config.yaml
n_experts: 192
d_expert: 64
d_shared_expert: 0
router_score: "sigmoid"
init_std_router: 0.015
norm: "rmsnorm"
norm_eps: 1e-06
optimizer: "adamw"
lr: 0.00233
seq_len: 2048
steps: 3320
dataset: "wikipedia_en"
Below are experts of layer 3 (counted from 0) of a mixture-of-experts language model. Rows are named router (the router's row for the expert), up (a neuron's input weights, with its number), down (a neuron's output weights, with its number) and show model dimensions 0-191. Each number is 128 + 32 x the weight over its row's rms, rounded and kept within 0 to 255. Numbers have three digits each.
After each expert's rows: a language model's description of what the expert responds to. This comes from a sample of Wikipedia text that the model never trained on.

# expert 30
router:080105152131116138087123162172166144089129175132118090136180099123121171112171149161134138068157127144148120132160162210132107131166179054062100091143187126139111144158093088149151137110102099133121085175150174140131081118072133100171089110125138118065121159152102065116148139090140143116134100120112103121119092088163167110168156147174080101115125121168165175089150106169192092134139131142138152170179109136109143177118142146124121112093121155120168129106145124102132048136089076103128114134103183114146077142097197140157227113162157182210108143152133181127077124130103146111
up0:117139133130122143130142062075122121124168092190146061102104148150111166114105129109145138155122098152171125127084139132152126116123132114121138125135148172122105095136145145216060161115100124121127098175135177145073083193131153192110227131140094084076148143113087122099102123113122033109176140138127106135087102101210110087175134140154157088146148136164125070161161123103128185161055130156129058118141108146134067139129138110148180088171141096084186127146080094122138062102097130120136142159132123146176150082116150105168134116122092150167124140156120125142139141084082060108
down0:145172216124123062134116087112045125147113192154054140151083137157143067089141165123136133124084095139144165130091103104117112157140095147110126165081090142150093130131124147173064082115075146075063132133084169043094111104123140127132172091057121141102143141122135111101178117131139145099106135171143143081112143138078105105163184108169164081103150139177129116181138102175155141125129118143164127119104107105131112145091131078103103110105146133202125097112131140161096112113131076058167169114155120133170091133149137100139133103088118171165154054169154158083087118074132128146
Nouns for people's roles after as/a (professor, footballer, coach, writer) and inner pieces of foreign or Latin species names like -ensis.

# expert 54
router:083085176144182109115099120170131139097132137102117124128148073097096141166192144170118109115160129120165180123100129189157127137137183115114083133118184114130126152148179168145116151070046092127134096128141158099095137065080139170110109103148124130120114109149120120075179118057132148139082109172143120151134160103112146123087140059080096118205115103136168158205130177105119113155154121139123136135139078106075109106141128109074124138162125097110115220090162146090067185177119115123118110076118096143116143084138166151108124128132143158117184139049107197137140153063116111090
up0:143170173150108127128154056132138092142141130182121058113134161111141183121109146127142134180112090155200176126083155122145129108145100124171175155148161166129081082100105147169083187140104117151116137153108184118049098204183128151093200142138077096114193149137080148120141086106156057080164115139171111170074090107152098085137154133127149113145139128149131094147106141157162171154065128103101101087144090111114075125130100117150149126135116104134170149142094144152128091108127122150107176143085115149198120071121167129172159138120077108171145144142088121098137056093074100112
down0:192169195155108144138144104149068133106109165163077108133073189112131126081134199148145133150061082174173159151112107099113098209136097117133075123098059168104111133124132168137101130092099149140031154148108167126067088122098116116088130133154102127067160167146128055094150156133159135126129086089098122137130157131122097119125162063143140137124145160170165088141090103163151100103138082108122157129149108126111126144091111120152097121113167144189096129097117150144178111081133109073154191176161130138185083125206117120165121090076101160122110121145164128088132122083139145116
Middle syllables of longer words after a few opening letters, such as ent-end-re, inver-te-brate, in-hib-its, con-fer-ences, Leg-end.

# expert 29
router:113105087164119101101116109142146070170117182098115162146112087081114170100103165129089120151154116139200135128095112095121132143109141137053124155101187102091118172188162172097129123140184096129166104057081100107128120133111152081117089059170081099118120181145133178109111178086130152130082158175106162140122101107095130163105129107067106115109147081192123162150139148126141138161165120123121084089107158088082085093096138161126134185119146139168099196140127094175145141139148105113104109110148090105142090127109089121104191102156192180172122173107157157141102208129144191161
up0:161153154131093126132158080089116103088177155168105090098121142145126175098084135088164155167076130157136129133131110106104162116113100110207117136144122115140115100086122128160109143091115137145104149123107174129076094191173141179076148157110115072101194118154082153131087084121159043053174165162126056168127112138170075151112143109145189116149134113122113053141155137091142132155068170134099117131114112107121093110181144087163139086142122115133182173130117082151112053131139096121107169128125156176181128110169169091146116118090072143137155173158086100118123129097137060078
down0:151154148091121135143145105145099093117142134141057152130087158084108101149145200151143141113054079112159161117119075110150120128144131104102105155154129167158077166144123150123136114094107143142107147100158165071083060090185140117147155116129101147113139124111171146098193141105152072138102133098097073135138141083090087144142142054170132102089174153172110090156119126179166144112126093137133113158177068126161134140093152067138072128093140114156100148093101166200116102067133036151103151158143149108141139097156153107162191141109136144174123116166124182089072132048131078158
Given names like William, James, Arthur and syllable pieces inside personal or foreign names, such as Kar, am, el, Fed.

# expert 57
router:104149149109066099150116199121134090109120101063105122146121104105155113135071149134110069126075160144104132101121135184174085063114168135071074133107150099116099147174120183088118139107126131198112109121126119130093122167101141081137117093138084155121104161163124157101160179060170156095139151187086156143116063075088110170095144071104142052127103130112146179110123104164102142138111071127127132088110105070119087142175171166131101162051180143107128158131140117155188087123081088110153124136164133083107137104134126126088188120138151190161128157121122176093079158123111150143
up0:167149144138118209149167095084119089114174098181092120136135107151142188124103106119181122173069090140136124138144098110102143116143152121166167122148133131157101084116140126191096200141107104167172145148142137134088100220149119129087217142102123090130133148123072138118145078106195080072207158159124070096097093094168110110140150125115174115061123125157116073101131144109123157184078148134107087131134154128116112122156112111161132098140100178098121139126128140166112054110109144107081152132134116166196188108138150088148160134119093105162118157145072132128165144104118060085
down0:206169142129120111220141099096083111116121183186074137156100125164137135062142168111105144129075099095179130173115155117094098124116135170112158174107126160203110113150173128138141128126102152100054180120148112089071178139166180124126087212140116091091129158164076131116151141147169121154093141123150107134105135123084072148169179115118120083119162141196128071133117157108139169170072068139185126100152087116141129085136125087182145113080111130168118141073094115131138102135134098090099149088125115146187130109100100107151161147077122124138116114165119116095134141071149082132
First, second, only and one, as in "not only", plus country names and closing letters of codes like GRE or CHE in sports tables.

# expert 31
router:171124075129122173104170096092086130160125119182129157119162159103146157107158119110154169158131096091102091108159175141147185116089155142164138103158170155137161127116177100153095151138104143116102148182170090161179098171163088106141157145115185080122092124091109129167093118175150109138162182078174080125171162147139093152160095161148159170101143163104118118173135165153123185082162156081105095161109114131172132120095152167139156133185087116149165115173124100079078102119101160143078130107150085180169099159128133084123136175084089106104175087119174062188140096083146077082
up0:129121143132095139151163071103117141147179093143106080132105127110114154152119146108119157185059135170160142136059155134103120157113087089191204128126131108149107077061129077191075155115123143132148114171147132143103079213143151155076184142148099102090158124145088169105140125105174086124160181161139073179100085120140070131119150135147155087111153130134143078136106120116161168144067120109103075077131128115094111167132170105140110113162085103074129123165086114120145092095111142119148145144101095135174159154104131143131166119136048112134149137157051075113140110102085049086
down0:074136167157096103155127108134068143133140165167042140109108181134128113105140181172108170119146105144125170128107147142156116148125166168105129155118109125161159172134117182218144131108110114086042144148137160046089129096139163123098132127074086164128158141115144102059172092135147157124089089111111122118171185155109007152096191108144154123106175172148129107150131147131136110165061089127149121110147085109109087120136207119109100152081130146115127114081116135169106077108116100098166156146133108194126138072147093148152098130134146125170136084140152122150090103109171095131
First one or two letters of a word split into pieces, such as con-f-irm, t-outed, fl, qu, Sch, plus foreign-word onsets.

# expert 3
router:100132124113156162102146164091152111145138151195127117120148136127155113123133147125123138142170076163122110165105147107156098104139125146137203141137133123091163117151111149064156119147179082136118178141118123129121106131087127134146091108150136102096165100146173185141100155162111133116100094168110146202125087120097045232133155197105107122176143142104151134126176106080149176135154105136041123085129182113171105128098108139087079142096152077128079047140140177127175147117203166107161119148126162112109133155119075163102157098085164136093182175108071103096148156187092160153
up0:102172165136126145107112073141129058084137117164128112123099125142142148087116114127142114197067088118153124154097110113107121102110102097176187137134189159160106120118141137171102170124099153143115120142128154133082100152121149201099184166122127086109170153160060163132103083113146020092164197152138062178098077131157090131123122166107183114139106145174103076099134130110111188149110178142105107135123142116093102166164102139143143062180100146092147154167060104153123048089141154119145130167141118150169152150127145128146100165130087125130095165150056151146138145128108064109
down0:163207133102094072168136115146067110106115173173064128133097167108172100149168173117139148126118085124121151171068113128134130147146153113125134205099075163131129125161134157136143133118111144119067107142087136071121103112137116153136139130102111110068161142096118104055206160132137146162105177117123102113130140133127089146160161111148132163146142142206136099150095175102179128135120118134159103136155068093081124136121147108187110120076105123203144136146095181203132073121169070070120168156183171118146144094134137116157145133106135144158156123173102214072089124119173113081
First pieces of proper names and foreign words, mostly capitalised, such as T, N, Sh, Par, David in names like Parinaud or Nishad.

# expert 9
router:071120182124140150094124115186169124099110162113094097091061153100115086138163128129134117110129215158134114139061098081168086171116137113101129125152166151161128121200110145138170120146124170097087147137124089129124160117065164075108075140117138158084122128154105077133121100096137152103163115124130190135129137069155135132152139203097126141158139092194070144133121104129194145123080156083152074158081173147126154131082100093150109090153088143156170109144161175137088099058086136098129167098088157169129103085153129107072143159151148166147170092093122202101119153108081145134
up0:135145209110137150109174082111091123119147094214100096106098157150119181151112133078172138199096102135167126127133126069158130129110107091144164158142169132170095086106116105217098187116106154120138167162128119128058092145142110161103163176119167111125133139145071176106128119118139045115142172109109095127132113152184104096158153157119165091167117144156086069130076159083123172148090170119088093160119112152079076161137145100157115057164095117070133135129081131143152084099123160097123150159133119115213138175113169128160148134129077127158126135130092120133166115104077096149
down0:140164117167127148146116102126084177110110175132059119177092144141168125117114203147114130131101114181166188135107114104147082161153139125139107127118074178113084155196139143127129136126095133105073169162098165071121102113116126082135128126159112092080161192121145125080160170081117127137112154111165132103153179084127121190148125134112162134134124163175180103156128148140120112169146127115125158117134101078124116107121079134127094153116145110166082040088118141198140126059126066121136149207141157146212105068143077115161145061081118142169144070143142166099123108099168147166
Role and occupation nouns after a nationality or party, such as politician, actor, player, plus "the" before family names in species stubs.

# expert 19
router:151113084155106173128139143077098099164197068065168080101108133200173163097216110117137155129132182162104113111154188128153165137116095081095111091158118112155095139085141137089050118106110166147165120130118148116160128155172107109099122127149086148101057134107166160150179130137162147187170143144144143145131206116093182153191156153102153149105108145111186116109113197150131180132078143146073144109117148104160070106112101106140103110153099140088130150171127151094137097104169144132140118138199112109099166119111166120153097118162085146077122090102113113201102107140150147126
up0:149184157081094155135170085147154131125162131192093121095107149135134154116166147125132186196100120150153141143096149161133120136131118129156179096157147174173084121072140121183078210129096098131117118129138173139081123198162165155150182172128101100091146159156090141093146073119178034109185177158141093134131126092163069118121163107154190115124114147156108079130110151117142162161068177134094093135128107114116070118141128129182164098152076111136157151153101135171133071101118182106114161082114132151203152121134133132153109135118105131128109156131072113134106113117100036123
down0:131147155097127152149127148171074127132100186161034169184098158105145102120109103152136165117128124159096156130142167105150120161094129150141116161123137115134083150151147088122151074085138136123124142091112163100065098113127123076128111147053103135094144129092161121071207112102146157123131120076145116073149125070135069204137207119114099099124138188205122096127115124106098147119102086084117149104146120109119149087124196113067101126063106122138140128103162149133189145135105072150136155100141132065129074119130125065153118103135115136132187095126119143043086156072143120077
Prepositions and argument-opening words following verbs or nouns in prose, such as for, after, with, opening parentheses, and word starts like Cl, Pr, re.

# expert 34
router:087155120194125098164085136134141129130110135110150082136129140120124100173129122184105153181145117132114116118123074133192113162128127116126137140108217181135102141131172155192106119121078110132113149173076109124030131076084172123155057136131120138147140143180162116134151084172125095165132133124110157143108145141103102145085177170154110110127143150155076110153108126076181135097151127149149194118138155215080127148096099120106086179099117094074148119110118171080149097090206174093058111143083156129172126094104095109167146112133116173110048073146135134147123129114121155084
up0:133153132123135153165126044097144123126181134169100121075094131167110179151126146144117157208107110148148144135101131164125108073133096131190128099141161150199105095109126127198068179135119084146131120108156162140098118167134157200109199191144091103107156117155115172097101111113163061144179135129117088139138086121128068098127180141106191115137153122160109096105089152114175126174087158144093083120156097139106089139175134142185167098161043127115165115126075121165165070122123161133102152122120118141175130074104116101161128136080082134157112121133069130132144099112086062124
down0:109183193139116166205089146183056144095154178148076140169074098151185100111118138148142146145086065109150161144120168111147084149143132160115139137091110127149144141165163166198080096093097137180060146118062152118078140118106124079131147147115112148126153114103128106093158155083127141107086148113127165089121104161103107161125202118079104101155147155182140104144087130103135140153132126123118134115129134129140138101062134105163158132133132110199146128054074120165189104135151142098144137133189104106183143079132082065161091099084131159165111103127124140087110141106166118051
The preposition or infinitive marker to and into after verbs or adjectives, plus word pieces of Latin species and genus names in taxonomy lists.

# expert 49
router:073100096166107104149171123173175110158115142078098129172087094134110108167092184126070068128126171123184119125046111085103061114111166139142122118079172086084087118168090155085120085092172130104126136054118142173090154109102151134110099096133117113131130124140122192104200124035100132145087142198120141136123131133119140167107147116103095035103087065128157142125152077120163122170086107181139147122087176116086149127132116124107113145114119086110142113109160129129160171108091154105139090125140140062080142162112115140087161129156118164141164173110108127121082157141106176111
up0:137134197155124132097176067113134113110127115155147146091095157147108161136128105084141157192116122142177112112091137123142126142123133095190142151127141111161079074136117098167106149116162101138087158172167144137093108183149141196120184181121144045100169151142043158130135083100152049088173144137113094155117112111208119092123144147137197094139097124137137084137086161112141138156040197160094102137155110122161119176135108117154144092170075129094174126163119083120117075104129179140133198117112140145171153124095146111179167148129121110180139172112090095110147125141108079123
down0:129151148153102117168114104170076135106115143201074100112134121128132094146139230156119137173118072162153162143055119137123122175119146149080095188087112140150108077169149111151152094164118144120039162160125161103095091085124136143155152115173104101049168092110113080055164126128154156146123154111144133125121121174105037165138138115172162115138151122180078124167126139161160126128144096116118135114111130091144142151112134107102102139082117150202155142058103143147110085100121106164095152128176128135156121117138103117119151136070132156165117069165136098067070169130173065126
US states, cities, countries and institution words after the or New, such as Texas, Chicago, University, County, plus first-column table pipes.

# expert 43
router:140185174115099068181088081121132207123133124147146182135210110105078100150108165150134167126145155095149112129128078093059126116030145133073142103114141165132118127127111172093161144092136144129170103120110157141089128090105127113149106109136131123152117153145145182114127132082158144059069163121128112130117123134080071120138143110053116061122132124128147160170189114124160187166102130122166066063061165074103108170166159139124133140103139109124120124068176075142148090120098138130156121130139048073153081085139124142105159134145122153181146110118110109095108148093162157129
up0:125170126149135116163169064122105126115145103180146090092132185154107175103093132133192131141113107128177134122101125111123122088099081119160181149129111201152113087093106128190063164128104110159144099155168108137090098162116132157138199154140142078104159141105099165111127105109152023088184162154153131166079114119179107134134155162127173113133130139162096039119126136124113131184076145145140102123134136111171107120157131159157132101168060171073174140148115147150147070149105157113140117137155108152215141094162168118160124140111082110128147183153071098091099096114123050130
down0:163123176141132087167155101079093134124149121107094180154088186133144073126155175128135119138149080151160175128111152157148095190072131196098118177100081098136085161135118192136084070082117159162034134149092100105097118107114159112126140163161131125119160123180136107129162100128131124145106106088085131114094097147124055151113191112138139123116193175189128092151109097148133109098133131120153131148160136092123116074048166041139089118095111148128078153105088141170164143142127115072158168113171145120122103097173120142138085112082123142173078092119134089098114168140139074162
Inner or final letter chunks of names and foreign words, such as ach, é, ille, ij, and digits inside number sequences.